Weights of a small mixture-of-experts language model, trained from scratch on English Wikipedia: vocabulary 8192, 8 experts in each of 5 layers.
Below are experts of layer 2 (counted from 0) of a mixture-of-experts language model. Rows are named router (the router's row for the expert), gate (a neuron's input weights, with its number), up (a neuron's input weights, with its number) and show model dimensions 64-127. Each number is 128 + 32 x the weight over its row's rms, rounded and kept within 0 to 255. Numbers have three digits each.
Before each expert's rows: "gets" lists some tokens that make up at least twice as much of what it gets as of all text. This comes from a sample of Wikipedia text that the model never trained on. Tokens count by the router's weight.

# expert 5
gets: "| ", "(", "that ", "is ", "was ", "as"
router:114182088067176104143165115169106078079135100152114111099160141076121090169092100109148158168118134065116127142140148170149138106097180117071162146120132173155108123143138142126126106185130146
gate6:171087125117086124086150103157143118098068082082115151085121113165141097136166116163151139127147171074124134104151072177101066112126211115090097123167145135132182123085108124083116097124137142
up6:188090181110130057115089097140160084103113118171130157078121172138092121116087168088200092149115118097094084108101118132132109152084099084072137140153149161118150093124180161081117114137141171
gate7:162110169090107149120207201140105144132127110073138076217141138090135108105116080128131138100098169090095096166138154115113096148091144115169101127109137146118151153128124095046110098117087165
up7:139132150083112162123165156126121172118140169157104125089099150179123121150121086118103110108116109125123177120117148193140112161137170113093155118150099107121106128159091161169063147108102140
gate8:159149157094169144076172107173112142069147041157095139194125107047057117104159145149156145099091078118096131113146104159086151128116135091136144079147138174096159122090120174154158175134184110
up8:120154046175020141123071138152108140153146100117131107154141109114122120133137129109071084089143142131120094159102129123193121068126134130130134149167154118119165109110075085121113208135114189
gate9:133113117167163106145059087107168067157167086103086105119159126114216132126172100186137114162166213145147108152088079180147164079098172088112135127157154123157145140137137123147096159140129089
up9:171137162122133186168161124129128079118127144131139133038167144147145140129112160105150087096082137118147100141135194112162136153176127106112177140152099161102133145142090176137174107146149050
gate10:122077149122120189146128194117166093132102107201114143162149142177121155184130093106101103090112186086142128120119113124095133057150147073089132119125136118164168092133142082132141127143177199
up10:130192137086108194069152140104140139159133197132120114122100179060112131103142135134106073110108122109080083117141174093079180126048130156113194133140127108149139112165132099139121142121127105
gate11:174178068167095106108149172098134113210123121075164126115124116077116140102117139114147139107126177107171171077129158103129143129155158205138164099102155159122113139148152214095121092180134177
up11:159138145150192103150141154117078141077144127195113064145150114158077131157144108112076160179097193123142098168118163085076110137092084098168112122163115123138178134153127128143131189180114112
gate12:049131134154169153118158076090084173097123154141145104119199142129084129123104133115099097152178108132064121116105155126095121116124116178176177118117143154143121128121148173128151117129149169
up12:149136111155107141107096194107084182048118116104144128159114060137140086141118147126100135136132203107103108195140154136129101100112125153075137152139165093171134126159098079167098173176147131
gate13:115112136183169128145221176104066105061178125188178114132180160158106115181151123123171180154160151170143132111082154138131126152064152114128092082180066097118079148070145127095152122159111131
up13:061154150173124156096091187131128149141175109083109143148158172080108094127157085156154155228114144127084134122101175201099093105136100079135129169175036136116142123125130097143168112072157168
gate14:129143186219136098156169115106138143160143180102143172154128153172144141180102154088094164154150131162104204181116135106083171062094215113105147118129170154084146120142168076106079131118155088
up14:115193097071108178113121090080197077133093182116090097152170086097177151080147105061124121097140119103113153159199164127145166118113095096206117080146106163155106129147174127096125113130131139
gate15:193134092110085138138088117175095124063194134188164137153153150146110171111108075158164157115041139159128103128108127137120137173124134127134121120131083137150164023123113186120121095120168103
up15:200140140104108124106148168144182102093133202109181116118149137141100212158137128127153188204110117118092088098131142102141109082190150116144121147161124121173139184142142151105162121146154155
gate16:155162119101132093123174145184114137077137165067121181132137123132092125120150125152096101164176086175144144078132130107108132083194142129086159145116123126103151139083066081102120141122134169
up16:148072168087107134141172137139170115117173115143090128095182098133116155095117069165173102087183132158077155181127098102096125141118161096170138189198133155109156149090121147132157176065173092
gate17:133130196094119147161124178141174128146085101116126122165140132088145171123116134094142119156086097118133155138095118141171081124140118096113101128060086116125042182138119098109030124182121118
up17:077089145092145154079128173053100069174107128127137121176127105155115090191090147115146155079103123086117115204102126172208109113155081102090086109128151145155106165132100138123147138088118150
gate18:133228120112121153103182117218064129137109168121126129173130163112153100137125106051127106109118123113134183154167116130116120183126182119149071107122152154082097188136097142142056118125118081
up18:123075129177117115168048104128179162105078122169135124160167141106151070142127107173167098144034165119094116111092128108102103117161126125104176139126138148133136070112180100141199118088142123
gate19:138125091144144167145092116139132141092156133061067109136114127120123144134191137164151117172172160093136122113139105144127145128094097150139148155133114097112099121145144100162128179075178189
up19:191123121140131136049140121132124157167134166121127091084138127109116139122117075124162137129120111132093096100139185110050112139151147126086151134139055129043076184133129157129072102132158144
gate20:177172145156187182123152103159090100133103100150134109150183136078132184106109107139176138084117127131172109103133103128108105148092173183094092109129100137191115138131126126144153110097124113
up20:146102113105077125083147157040089152171155098150170125116049141167116213108141082093141111122097107078132058118137068128124127103158137150119102151087154047125122163095113127108180160080096130
gate21:162159186127137086176148161153103120069145138124145125105130144186142140106147112149077149076114111114207138154154149154194165177068162113128144138179093187103085057138117126188187141167091132
up21:134176077113091167131108134121083140130127094069115193193137164153142167176131094096166142132174151079153114137145197089167185132152121099082108113169141044132064150120098151123139077154117098
gate22:089130125161136184152149124174113106139125137126120166125165179095075105163106142150152117091154124039130142148174092166110173163166117136140124094135116134151116085170134156174144107109131099
up22:113111091171096122108127158113120131130122134162099085110140083106082164144114167120174130140150146096122169137157019130120147114168117125127149137112179088168167180125065120123141144104159090
gate23:091062138173103084119119078180119079135117133140109181107114133172088103204100112141082104134123162098151124123142148113121030129127151083182158109128120092153146177134163098171122132114163071
up23:147179170125220133133099140111146102076116187107087135093143100048105190105148170158139110076140109132158142158119126083133115096083099151150120159162155154115063103110169093089110129160154134
gate24:138153166182179168108099099179185141149158093116113151167120130148121141142083166163102130133141135097192148126111128181065165132138107107128175099120094139167180112148162099184141118148124136
up24:116091062093170103146117121136149130145118146088171124193166140144096160117101141106159115179116144114128063129155167112110113093131146105095052166103102140111094112084146152109126110095135135
gate25:113101148141182142146190134128089193104133168130118095112170153102106154119098106171117086139163182101138143180153094090133099084139119119152190158182152141124117140153144133091070111159154195
up25:127111111118070110063118058089121123162104188122145145160158122148151159091084090108082127099111120125091137140154153167112154155159088120158162106187112132134129103119148099130140122166124168
gate26:115188046102113152104160160102120059072089143115186105158142137095118139132185105151132124153130171078088105135121170088073158173136069097134131118101104172059106139136152082168143172115115082
up26:123083182171142205130133173181139156157175107090106160069102130167158130172160172170160120132140119189120106091171136112208076136114118144111124131131080117132102133145141158139084122085154128
gate27:188143140184100150121144113169119144180092090130113149103133138114078209118135138186092106160130123073150132107077143132132117120158192141107130118124151142151104125161114126128151130220190088
up27:186086095131169100092122133106143127126144129130171129154178113158102121172138093106109131127174157138138087141139160141155145075141162135152124094108089130139085169152109153140110087115181126
gate28:141124135162203163153093145131103090113144090149103152128156141066084151196074124112131132137122205171054178090137179151151108164171138121091182150134133089095172085146149097095153162133083103
up28:115123158095086137084137159143107129145151133149182078060084178145140131055151118096160110171095102183132110157107139128138123100116125062137103066134052110123139147162134099159120097186098111
gate29:096114131107109128141116121140124093124125121113095159166131058138117112153102152133194102107145178119104140160126150104117081092123144186098163126172179153127119113148162099141123181138105110
up29:127141154092143091131153102105086134113158092133147152139131182150100138136102103100139091113157101137120099148079128138119095136121098122103170057162103138107081126159107137119084114090165106
gate30:155123135156120161082122161114115109091175160116104062112168135143115145126044125153141147165164129143144150128193132136112158090098098141098198131198178173099072164144167080118102164137093153
up30:138152162093123174188087157135148151165149101112170126119138130094149116094176135125143162169093126197174142164105105133107136136156151110127165064123093099146093102111125100141136164064117132
gate31:164093129094143104136084175047127118078116112132184160152183137106056111129078132103111126115139127119158188111128075079087074081151130134085206108107141112149050042141102147129134142127190119
up31:054118136140101156126170149130112173120085144112183117144113161183174154075148102160128125154124076140119131083159084126137153092143181096083175073141180147146122144106167123103144131160163080
gate32:102152131133089092137036138130097152065147135149140100146153154133085163165119105080122129153165173123146177136086140187160129137176123109117163136181208140167185118166172167173141092174137128
up32:176173144153129090144120120119117132167137136073141100119144084100147110126083168125125128140101117122165131116134142067138097108121169182150156101133103109087122149145128130080116093095164084
gate33:125171116094135145123114158115111154140109118132178183197154158096119144174097090167210175103152138125156161129150173112110125172095131089135167134139156132152100146081115137140184144188104137
up33:095121178166095141101065145230148160131164155168090153122159166162153150147130154142100096151121164186128174174094121138110087149149126122079143125146136094126141072106034147120178164114136100
gate34:092114121126181117139116090123160113120123086164146087090124127077135121138124067147094140106097199138164158168132172095080111117118104107122153143137165080132142109138150145148125115125102114
up34:107156087087115098142113053130127180141104131095133105183110133120202126099131169119107134089131135155163122156178123111106117152156129119137130118192147162163114105094188126127111101147154088
gate35:129114154139138113166111163126144077106099084144112099126133127108176145153135110126134170173142150135077118126076169179159123080133163157125115187131178181071146157195118163085115147124101128
up35:147104163145098195134107094157147175073096121076103150083151065146209183106147090165119147132101122174140111152171093137135146177132132148106182105186169157118086098187125131130114198131186105
gate36:065124102106136129122112160124115175159150147157148131167103089154171165118092102196192109143120130141139136101153097041157098120145125025158166159125115132121206172163122130137171134184119154
up36:204127172131146171124110110143119112133109163132127131128195166026088101142193170061130132122090155137125125172124159169178147146150143192199092120127099104129109145135131121171169087119118104
gate37:124160143134154091189128161127111118131171146145096123165128177138205092161155107189164158147189130146143062090132123171110087161032134048145100110157125096160098168182178145099153129175118174
up37:135120136101133131138134074118083103114135138132082059086138085176175161137143090140140151137103074171178136158167110096131109087151107146155108151149131081166031066125103132113119084097130140
gate38:160119144146129140128147100190096087127123142081106174113149204123118067126111104141177143179114107098146172105158098145140134172093181085088110118171134139136125073112116085120150139132172138
up38:123098172099102209102114137106148033077088168063086174126126153162114116119133168170180166142126130103070140150152141138123089117152119162144062112136134172161125112105071094166175129121128157
gate39:107108131142114138110169153110113113080130127118159142093151116141105126122071103109145140135119171084180131092071144149062199145093100144128175176121070145108080129173138036167106152112136134
up39:100123175078117134113140121129109150081098150149126153138149149119120143088144106108130177154148204135108067119090127132136103154121106145130090136109109115139099143099082138136120123110070128
gate40:172137124136144154148104122109122198090157158079110156130144185096159135100178128098116137117180100121123117096093037161136180142145146117075156152123063167127131181144212046147149131112134114
up40:126105054105128151098140121103154062135219070153111102125100064138045081143124164098120108121130068151125117123106137123167134115104085183134130113139153089150135194135096120131131107180114108
gate41:177180135079181192091181114171111128047093134120180098118085113095158079087075124156145114178112080075146112093084106119175149132104158130107130109121112131148192147115160110095163148155112140
up41:119164050076113115181167097185165123109175125185211023104094135110112124157122123089190106124114093215117127067149169134113133133079111108094152158130097045157120132032145107140111133117083183
gate42:076111166119133135101130135131119114150130154145117096103143114084114073151043105122118157139121153128107139109155181128217188143139163119097178107084172146090148148120143092062095131136128099
up42:134068086132067118139150150121082132118140146090161149109085028180106155092167075158139199173115164106128180150162124154079125114181033117145102143146157146130123131131138168173127094134143101
gate43:153147085164095118107120168083143106113147134140142143118131102173154140126169117163142216095094152157149095154114075123120073180126103174132133143132080139108143137126122138079129123138131136
up43:110118108089130077118144074078106137069205097129166143107123138173097093102215178131135175149101216141204101143138114111107122183080142130150093164160125172135112079109110084177122076159145120
gate44:159087182154128152114179144179148106111120115120165125122133135156067123162107100174077134144103114117164160120090068167153110135089133141181118128130068122096062131150091129181196110099137139
up44:103094124148117173084084086182106099149158201109201115119096120159117144145164097132078144073106163128138121147150115113129168122086081180112121092156110121098105095189127123158117107135072173
gate45:126126145063152094104143104160065116139117143144135134147104153130138116135170111151158097134132164180146076166122136123148105086044096092122151115086105076164141081227193171139106112119143088
up45:158135140199153085127113149127095183056103125177142129123145128154095099141137108141204145107091139135122174131139120140107138091113134083110153158133149172127125171145172106123150108104110087
gate46:127169101093147112046145080149105134107086084105131121131115116123094142139110132140133122158114143177139161118153124170154129160086145114106097128127112124151104058127147090083160183105126183
up46:127099107130110114069118169078177131127144166133158096160157135117130146100193096183093099160118067117175063128114132086079169088088098082129200142092131092147143150129121094121130142133144123
gate47:077101156162113148139104101075097093126116151146103127119172121137174136190142079041205160138185177174142078085134121136115127125112107091092175127124149192201169127125131099090116188078145088
up47:168064088115168112105153119120129114083154106149168101171098110123171106134082098122094156128081167118176153119183120120136089197130167148104122176186183190142135125090130121066169140101040117
gate48:126126173067137205142155153140124127129130106129118131129104162106156135111171127188206165162112147191136122101059138091108118096094114131116169173117129140164143122126101121087062124122120125
up48:078127199081153122120113109097161151163115102136093117117128139123142111131104121120112148155101136155159123155095105168095144147115102104130129131100128110113134121085088103130123142080137130
gate49:128133116142092164202167148201135143138136110172120155165154081040121101129125125171137166105177164107161117140138131132108086085166099117151141112067172073088175133158136142118156174102171160
up49:133161133211126114111145150081127116129109097115146159188100173093187122179148144145192082118132141119142084148176145104098142109141097120099138142124107180123174118164209111078128119123166050
gate50:132113219147151148177089083089130104135136048171159156095161139119123205185171139077117182172117148126154133162106109117180056139155106114158160151107046110142100074169100094104129174180115177
up50:088077078102160120114139118134141142104130161158122112074128128132152109034086124103146091138121120087139157147138178181130132185121179160117102072114138169146108193107134140160062098125071096
gate51:071188094129065118167161102133125077118138135172119081101159178117084112145127126170113153100160138159091124116125099111135127127079174145114123113126080116167135196121150128088119116109163138
up51:091120054100161147085168055156088165074138100167167052159129088110122114187115144080112140141112107089206084167078123144157092165109141136129126136090101095185151134166134073148104141103113127
gate52:138135137101130163141151166180074145064207120068118101076141118105133168164131065141153095156097144123122141142169099130086110136097177111124149165113142174139157134154113081105179215134133125
up52:138150115107113099102096107110165136126092127156185199211129074074085140106110130123108126125185075142183122145158111137105128116154080116092154154179136107157122149087142120124151141115087159
gate53:136143072127115078100213189192091098132159148132130095151154115160133132101105182188146161092122082146083124086104131152075174152151143100060166149187152167164084060148139121165127122164130121
up53:082183087087135080085183184139093154108149113113139104128172098141173148138078111170100144068102139167132170155103150187103122138162085117117124170133107177153062122160135114162102161117134149
gate54:118124207098111107129062149172134116117153101087074209121155160127194147113107072117139145132139115122159169108089130111160131080167155119157140161132141125143078075061161138137113175111174109
up54:104130115111129090134103159151032084157120110111118076084086122154121134157115129131142141074147115086168133124093112054125133076204124090135160177186093159096097098114199097066131133131189111
gate55:076186135083144117119133105151138079117129153126147099125126134160080134171138109177117111096148144138144089134087112120080166124066105079185152148052164161145177132147115153116146169125143173
up55:174119159134120124127148104125113166080126184108140078090182117056135173043142066081127145134108141148132158047123127135093148133083152134165120119137125089125167136154189125127118175113133125
gate56:112142096179086157115154147164125102127155188175101149107146141095140122139102095087137102157199109110163122119068148111153129157090156148126140124114104144083153124125118112084179096108112157
up56:144096098161138133163114113167147170100147138120144124121097056134172155144167140090134065098183094126138125073123181150129106134131101089150107207073159146158124070091156142153119158110177144
gate57:111164133099083151124141107145057097131114092146084129064118162177116118139110155144167112166152129089125083049143130148113133078124162150148071088179194171158117159170132135117107113160143099
up57:166136118156197120150133181144137136104107087118071091150133104120097169126115182146123100085132165098117090156197093153143101066132126091153138138087106163167120189131120132091119085137163147
gate58:132095140116141157147167078196077135131035140132077134089169196090135091174111113128181085116121043097172125137133116140146125123066166140125076104123090142079159117070118102134125150129121105
up58:167138129151114155131138095104093135167155163181122126084092116141253093129160064179138132123115120146148110132093095170094119129102065160187112143164139126137102106108141074108073151200182157
gate59:116152079103083109157113179155121129130113099180169175136127174116115157120138133086077175146147117111149150148152152168128123145061121096135135094136143131144105162110187128153149146132090142
up59:108062152118147146115105083130117111188134120173107153140084059132206146148167099112145107104213100132155117167124109132111072054161170095116195140123112127106094094160190062164123099118147122
gate60:102110101129146120105093122137123107120122163113154153108162177158171165145063080117077086147095130134135115141080167091109169136120129098053138096134122109097088109164126162069092145123155106
up60:096040117102186117097178160125135143113179120098128134209114098098183120159089148145130177093128148147108171139096131162146086156129138118160182100124171176188172095106162126111155106119133158
gate61:140120133145125133134106117140160076124124048135105105144122132189104098129091114110142111102073180100161133177118088181113060130143147125145126160139183123170145117093137070097172138096134166
up61:163118128121154156135112131134175074140110035127106112179135100176099049126111150129153166063113149123098158169133108173162092114113126109136118139144157085192134117142135089059179154125118159
gate62:114181135123110085088151141162126065106104125024081144150088170114077125121114087128170115135157161163099090130106135142133097084127188128158103064132144151175069144133149210135143148153145130
up62:165160199129088158099142144070085069200070101069097125162120150100142147122119152128118119159161114140145121172083151127128132098125085122137071108127135175133113174118137154124151165101103129
gate63:159145115126131140142168116123153112116127110113117132128175089171151115195050142141126080147167175129157116070145134102070146089086114134112147114118125128154167185091121077111160090126176133
up63:113117118089143111094175078123125124160134134138073148118178128140182152128143041127145053071137131103120134160070148123169136163170097089164144174145106134141187068065115131194140092125134126
gate64:120126152084052095090125121088132123130123106101188089170144130137132143158153171162098167112138131163087155136108139168130082113121115161102163151156115192157143144138102152128140166114120156
up64:176074107149103103117085071137177128138106098141160143156088112140127109177138159128162140152166126087123113137114188134110133100102127155171115120098124172111188110117119131093182120097158125
gate65:092111080107095158121111117151135213118096189106118130204141177105117101159081106179109101167126106125125092144125122147066119123140145102151116197107146114150165091097124150130120118139172116
up65:129133124131145096144110128092135112128108124160113148119059178179127188116128152158135084099098097144107072115110075177163132133114121153130108100116130155084119108066153160088122133137150168
gate66:108112067079143114136160174112117104111125142088168093185118092112130118173138140155111134126108089137163185102121087145158103141080099128121131178207159162082129151085123172174141065116122142
up66:166127107159128134124095103172109102130145150123060123130101169172154089097100147090095172119164135140139059114123189135155238142152136158195119134162075152136126211141160099176137122138090137
gate67:122147063122155111111116153150120191113125161113131146117102119129158188096195103094121139155105081149131100116096076130162139096129138093143168099148106169103123143143137137066121179121201120
up67:188119068126061080105132069116111163128138200156135144137151144130165203079182156088103131157126064152143098143182072123116067150144114095148171082153060115083163136165145190138139167136182126
gate68:083037094130161148119192154099120119146117115129148120124100141102087178137152103067141116120140141090126137108143133145130127114124068100161122163117139135143119110206118143091086131160174165
up68:134082190086144119156191082132066158124141097142127081094148145120158129165123102118166119177142132046156128121159122166180118144163108097123152111101137135155161176090090123133035160120122059
gate69:081143083142107128069181152143112086119113150105147097101166130134118125145114129139136088116193147143076111103156168140131123166100074093177141099118142178133116105219191141151181142164155134
up69:095113119144127115118092157205117134180111169117125132094132152134163083151160112151094188088095071119062064054131129161133126168113128043161109113126126083138095122150188126140126114047143103
gate70:120142140186195099123153111160134132136108080175129117158118149107080089136063137100171098116116090120132121100082153070114111075115116083150161166105093053151095130161133117135059183130135148
up70:097110045105115141175108082085113063111129124146125073153150137138136033188120116094134126205140160114104137151113119153134125179135098186142155135142149150121152154145105131112133146100079125
gate71:126149101068131079136124053164109094155106070142131136124140107100133124089159107121130129195152127124132136185101160120137150141074116153124088102116153142158180122146069130089192125142111106
up71:115082111164162162180132143105121116178107092155178106157094076115130112104081164108108112126140096105124143157139131137195135118173132083120103140214140104081121128144232090090121182121093143
gate72:169136150165129066133085138111177101135099161171150137123150083144100127129109163139196161111166133127156090061106130100057117080187165096122162143151100157130114163130205095129143142145085117
up72:084078168090129130147175165165159144162128136109099094059127134120118107083093152180123119174165111131089140129088106131122126106140136129134087138058178107127057104154164141122134086137181163
gate73:056158126113095188095147084215117143128136102171136126068131127129052167146129185159111100081126107096131128105153120110114113089088114101104065152167137129173121159133145122123132101186101138
up73:105165084085143188109123108047149131118096116093089145062142042125077127091123089150142141092100163149178135116097115094140137106155153136115051134084102155144098174171165106079157134120142164
gate74:133144144088178151175119149124121058126101188116128159126128200146206138112098165158161138177165138109085175096116125133103083125191091177106156132135146142173123125153073126145172157158117131
up74:127184204102123113123123133135129130059074173141078112130130085161123089132138123096137113181124141145159157075076097176150158127087129144088147112118092123173173162142136107166117032124158117
gate75:126157104075116133117139161152107088115088123117135064169150224161157139171091124103125160104157183063091151071112104142101100089106154121154100127123154083166145134159104139126163162146102134
up75:176131093108160119139121146135136139046065200134157119125160137137154107152153050137144178142114139123176166084095088160173155156167160151091061102136146125104142126111117133097121118059104171
gate76:113135105120158158123157191159141132094172164153152072131121123096113231134125159112106169181131141085144116197154203137120104151111085091119133096109103096109080119180162151159064134177165148
up76:133080145099125159116137138106102221159159143135083141168109094131165104136110105123128076083133104103105106099162079095075150151157151161118131198131135085096159139133134099122113166085156145
gate77:114087119097152116148133151101113100098146160137092110144169162166144114115162108150075103084102137083129111055129116146121099062099103125162174119173171139168152048148187096073125178078167173
up77:123161046120069125104111129101078172110134084133181085096121160141122073158114111108125089147141112104120100084123090111077110149124112126153145121090135139127133113108096124141134131136123140
gate78:110180141155140142130183135137152088109060126138126125121116141113138129070125156104083112187090116139124074139099150116095092118121126139087168200128075126102106152172144154146156128158144128
up78:145114121169115120078063122139114179081159059141142157218093141145099142158103129121107144102079148163084112135139114173119122139143174165161153109152138122159129069160165150094095124168097112
gate79:113152184177139160128165095205116128137159075115110147127096105112145104116149135126098139205068155122165139118164110114136184161138102115091122083157152171136136111152157182121138137132182195
up79:098151130150147061110214097143107171081144120082090147126166125090141125070130114092071061142126090125133124133167164123127095157164055153114105077100139119141089099121105118143132170123112141
gate80:129078154128135120146177137160113081132100163145150088092109135103145125107076149174127113078138096151066166181097120147134117106106116187100134089123141202150075156142095168090110076147149142
up80:176125111164073160092142113133164158168145140110148163172094108082154158139151102179101066138168130191142101166098058174121114128167109082097158095111114154169133163139134106150083122109142138
gate81:189088171111079094177110155139164107252137161116157107103091110139157153134125124147109136139108126145087123185175098164128127130157133117152151136123101092134129105146131148115146186180167133
up81:092113157106112165163146060150134142135131111152123140105122123129076135140120087036173109115124079146120103143147076153123144158147170125095125065118135132179162140144143119204123153120111116
gate82:071152167139126162130129076162141074134153132169137133068121125104124124146076168143138137149140140121181121087119131115161144125116178080140172161137139118137102070128092079120116143159143108
up82:065137116175091185153174104151132094101139127201164099119137116100081138135130157107092183075138090093112156118107119116135100134125218101172104152071180096175084122085122106112112130160147144
gate83:203122052122123176106154133163123059143070144110123163113156144121155120146172111102136125095187138165165132108156130148144154124095120151099141106091107145165138160137130137151123105113121131
up83:149164075069129152145117131135142138155087112111044156100123132112083201137129161150107146099081097156130098082141102118098139078087118075114086083070132154164170184090108139148102135112108107
gate84:132146094123168158096121135117099118152183106069114149034102214107110145160160093082127145149170100166125058158124075140159158120101165153162176154116138148139098118092150095144128105155148139
up84:127101150118149143068087103193064112184143165093076103119166150150110100136171106099190142148138091131080106145125117147187121102110188136141146065095121116176107193133085120146121144166116116
gate85:122132101145098138115064019120154115134105109155105128071129066105082172090131110104148164100108151133120073166117108105192113072153130122138090074109160103191150127155194172161170133166160088
up85:102145119160117149154170143145130071128106119173098123079151109156119097083113110184039179112110111131119185133121131159192135153080116180093138112157129102091134178139128112079107099113147130
gate86:097171126168136123140135171144091138131142155096169101073189160148127131182127117097092168086214181089119117157138147145139126145162172132128172112072167089135131212134097095137126153177072146
up86:076235150082147125145076073151121102120070171100104109132098216101122133119094102132158160165177100120064159091123148118155065114126153090152123115101179161115092107112128144148154120141106144
gate87:126155114128167143064162163089116052098140180147167136116121175177120074141130144121167149156151072120146111137117124133094182151136150143143099156093184135122088062085127119114138131134109109
up87:110136177111077141185103160089128145132107133164087114073092135153108142052152166112139131109141084163104134135137199142086179095107139135153079085126106148132143200182139140166137137093123132
gate88:126100145157153129126127125217128093102122170127128096076173153127097116109111039179085126112090114159071147112133130156142150107108147146109096102133155128136118085208064138171152108135151164
up88:102140102062073135158110142092124251136159172065184182158072108124127126109126074149182156092178152208120094092107130129176112180130086189124106156117124132113169168166118085107133148131089112
gate89:092117116158127171200160094110146072092158161175164175094129138095160115157112115120103161092134113093150115103163118176138147149084199182122164088101188019161180176116141125177148128102112140
up89:189119120135120117131133187106146210089170106112129154079192193079056152092099099163138137144096113071143144098115131133129153191133159091137158143143175122192161133165121159102151129124124046
gate90:085160185139106074096156143138092140105123177138150065159131119122094083156196096203079189122149132108142143127202077092098094098124088144128165130138169119147109120191120164155101141185043096
up90:124149154083102031168110135108098111132120132131132100203160119119107076115162129080110105146123122146150151139137096074120116136168104119176118116128167118135137093151108140166111092114114131
gate91:133189151080128172086127143184186167088090129125114122083160107119060098146186171072103140117155085100127120131144134090136094131161124146075123140164115130143168181104128143125045146109135135
up91:092160179147089149169087101130101186100121100085134166111175122141131155117122123132166168167079191105076168140149157117072146124133074094153102109147067096132077165139164156083155099104147158
gate92:140094080098110174133093125141136078087129098158126116183084098145133141129080141115085124157103139146108124119133173109085122090154148141103109136167166134105129159136130178172177142129097142
up92:155106142206115140161115133171145106155101106129153119151183120111121143147107070032132071133116117118101116166086136135135151130145158107139085098144154153116115117168156083131083172126155149
gate93:131101083130136132097155138142117118092116123153110113165129130159114161118159082156126118145067124161118146092123081069159073127085106166116072109073186128165071131170097099130132107081101149
up93:210102167079156168172130140101103197074166111130107148145134098103112097157098199086188124153130120138117136095115160122136098163088116140120175132150172182154078124096144170177112045067132117
gate94:116148177099100097118172091168092107094100123125093161062188160096136175102099169135143086143157124128166169104102127125118119150138042104110145137162145115124136093137190142137149106095185070
up94:173107156090098140128160125078132155109138132157099146105153088154121151186143078112145128145130082152149148130119154092122137149124190164126110126141155088093150165093132115152135154091098108
gate95:123113120112175116102166152121153132112157165103133145128138090040113127111168100136099133177178096186186138099143079102096052172124212122091148107095115105124152077138178144155175118136135161
up95:098131134130065165215073130119151126177103141114101150114142122232135120126123067180101097106126130112098129143161229150080129080156098133121096164134137109109095182127059125123096102115147115
gate96:093149104157121084173092118108074158113084111138154151134109141068114115133101155142100130141113154082092095096128153156145035130182161157104179081117190125089110204143116142071121148173102193
up96:112092131056124153165149137125113082149195168195086199079109120175081186137171131081087158135138107097133153130149112138155175123094108175145077163153040128132052140117133112133149155136110087
gate97:132124160126100135159171121195081144117129174105162115150147096084119107112137129145185109083058110131140158072161071086120093143148135130161125095169116112153089131140091142173104116152159099
up97:146110087110157211172116132090138080073147126106118096072115136143128121123093094106143137198113106108095139124148225125139147138128106114086167152152106112108147153102097132116104184150149188
gate98:165131118156115155117134116118097113095121097116167145169133101081055073191132118176133091198123097170120128169160199067153106070161142130147096034070090148126108169053105154140123148180072162
up98:163134073159098130137085028154120138143136095116125161117134116092130095135134164164200116134107105111116152174148153144128129163115094165180112152117152155160119138130160180106084102126047149
gate99:069157105112208133114166153162110160122101134092160147172146149146121131138102126108106107111132130153129096132141082187144134107162098115163117142181179140133150122128158119132119107116150122
up99:139165146118072094129155068132109130098179140147160146131125144069154093129118121108124185141102111070095125131123135103134063216104072135064163179186149082083086151096137116108071119154159080
gate100:176154093078104147128184066150149105102134154136123164136149116030170099152114123116123158097117133184135140138139150152107099182168195128134128156147113140129097088075126093030178203164169112
up100:204138164090094107131138098170055110096147105117192121130089148116107105044111161138149140113091159152125152132041134163186182133111174111202187152146129165143086135117063139125177116130150128
gate101:139144112130186112144173161130147116122150164109171141118145135150156126190138091105150147080180158122084145130134173119138148142113152140138104124101138074120135157108167044117054138148111117
up101:134138097114150130104143090140086181123142122123120127126156132121181158242156138146121151090221140142103149152140163118156149167133136110104157169075116140141127112172118113094095110132100174
gate102:118157103130105116132143156151110136115143077176094101098166129156159151135192128141215147144158145183144131132151155135100112153068130113107163079130108149070122130135097130133080156165145094
up102:126179167150101121153110159140158145104147096186109195174095121133130122135114088070112121086108125145106189183159060122132097152121154149150120110168099119088115134105134148154130156126130134
gate103:154174130061142119122163192107109139117107132076138169160126064156045095119110146115110090114115163138172125111139122124143132080149226110135132192158126168143152113132152084173143143086102175
up103:203130147091142132143079156151122088154128116136181129151184138097178108156131112143079178092158088133141205165126140106127096138093106148172109136135135121075087125123147134144089123097132101
gate104:108137133174160103149106127173058139158118119181120115104086127139118153095126115148120139178123107056095116142154183170118129121156127180111189160127125155130147122147147080186145136125098124
up104:096123128112153123094140116085126098105140141145177120068202169125097126108117145127112146059113138177085119150095113103090134124122174170086158056157170143084124132133109062095086177122120161
gate105:103085163112136124174131140148116116118142142112119070078104144111143035147154139173121116143092118114180136164099083118149135108110166091088132166103127127111120118151103094130144126166130139
up105:132110143112126080089138118216111115134121098134130124102085140097115113132077075127091142159150125094179115164148137142149152111106135135140120148091121089143120140208157075134136110116097113
gate106:134165142110139141096168116192148132139111160117130152173124075140151144136098138136102156081178174133138128138087180119150097140055126110094134100177121164145117121109101115156152173121092059
up106:179133188115138134141065155058111139113132117163121156183157100087135135122202065095122143096099123060098115119139084164159195154131127111137136133125120097117115173079146187118117198140124089
gate107:133122116095062175144137156184092161175142045144116159142108182113141120162148141190169145096178168130136087098118105142214102154118166124156112089117126199146142108129102084127124091143201118
up107:126138107154135078104063167070151135152112141183154115123094147146120056119140125139126091176157148160119114110087115133165065149076162144118058174100100116134154176129096150138152145165123100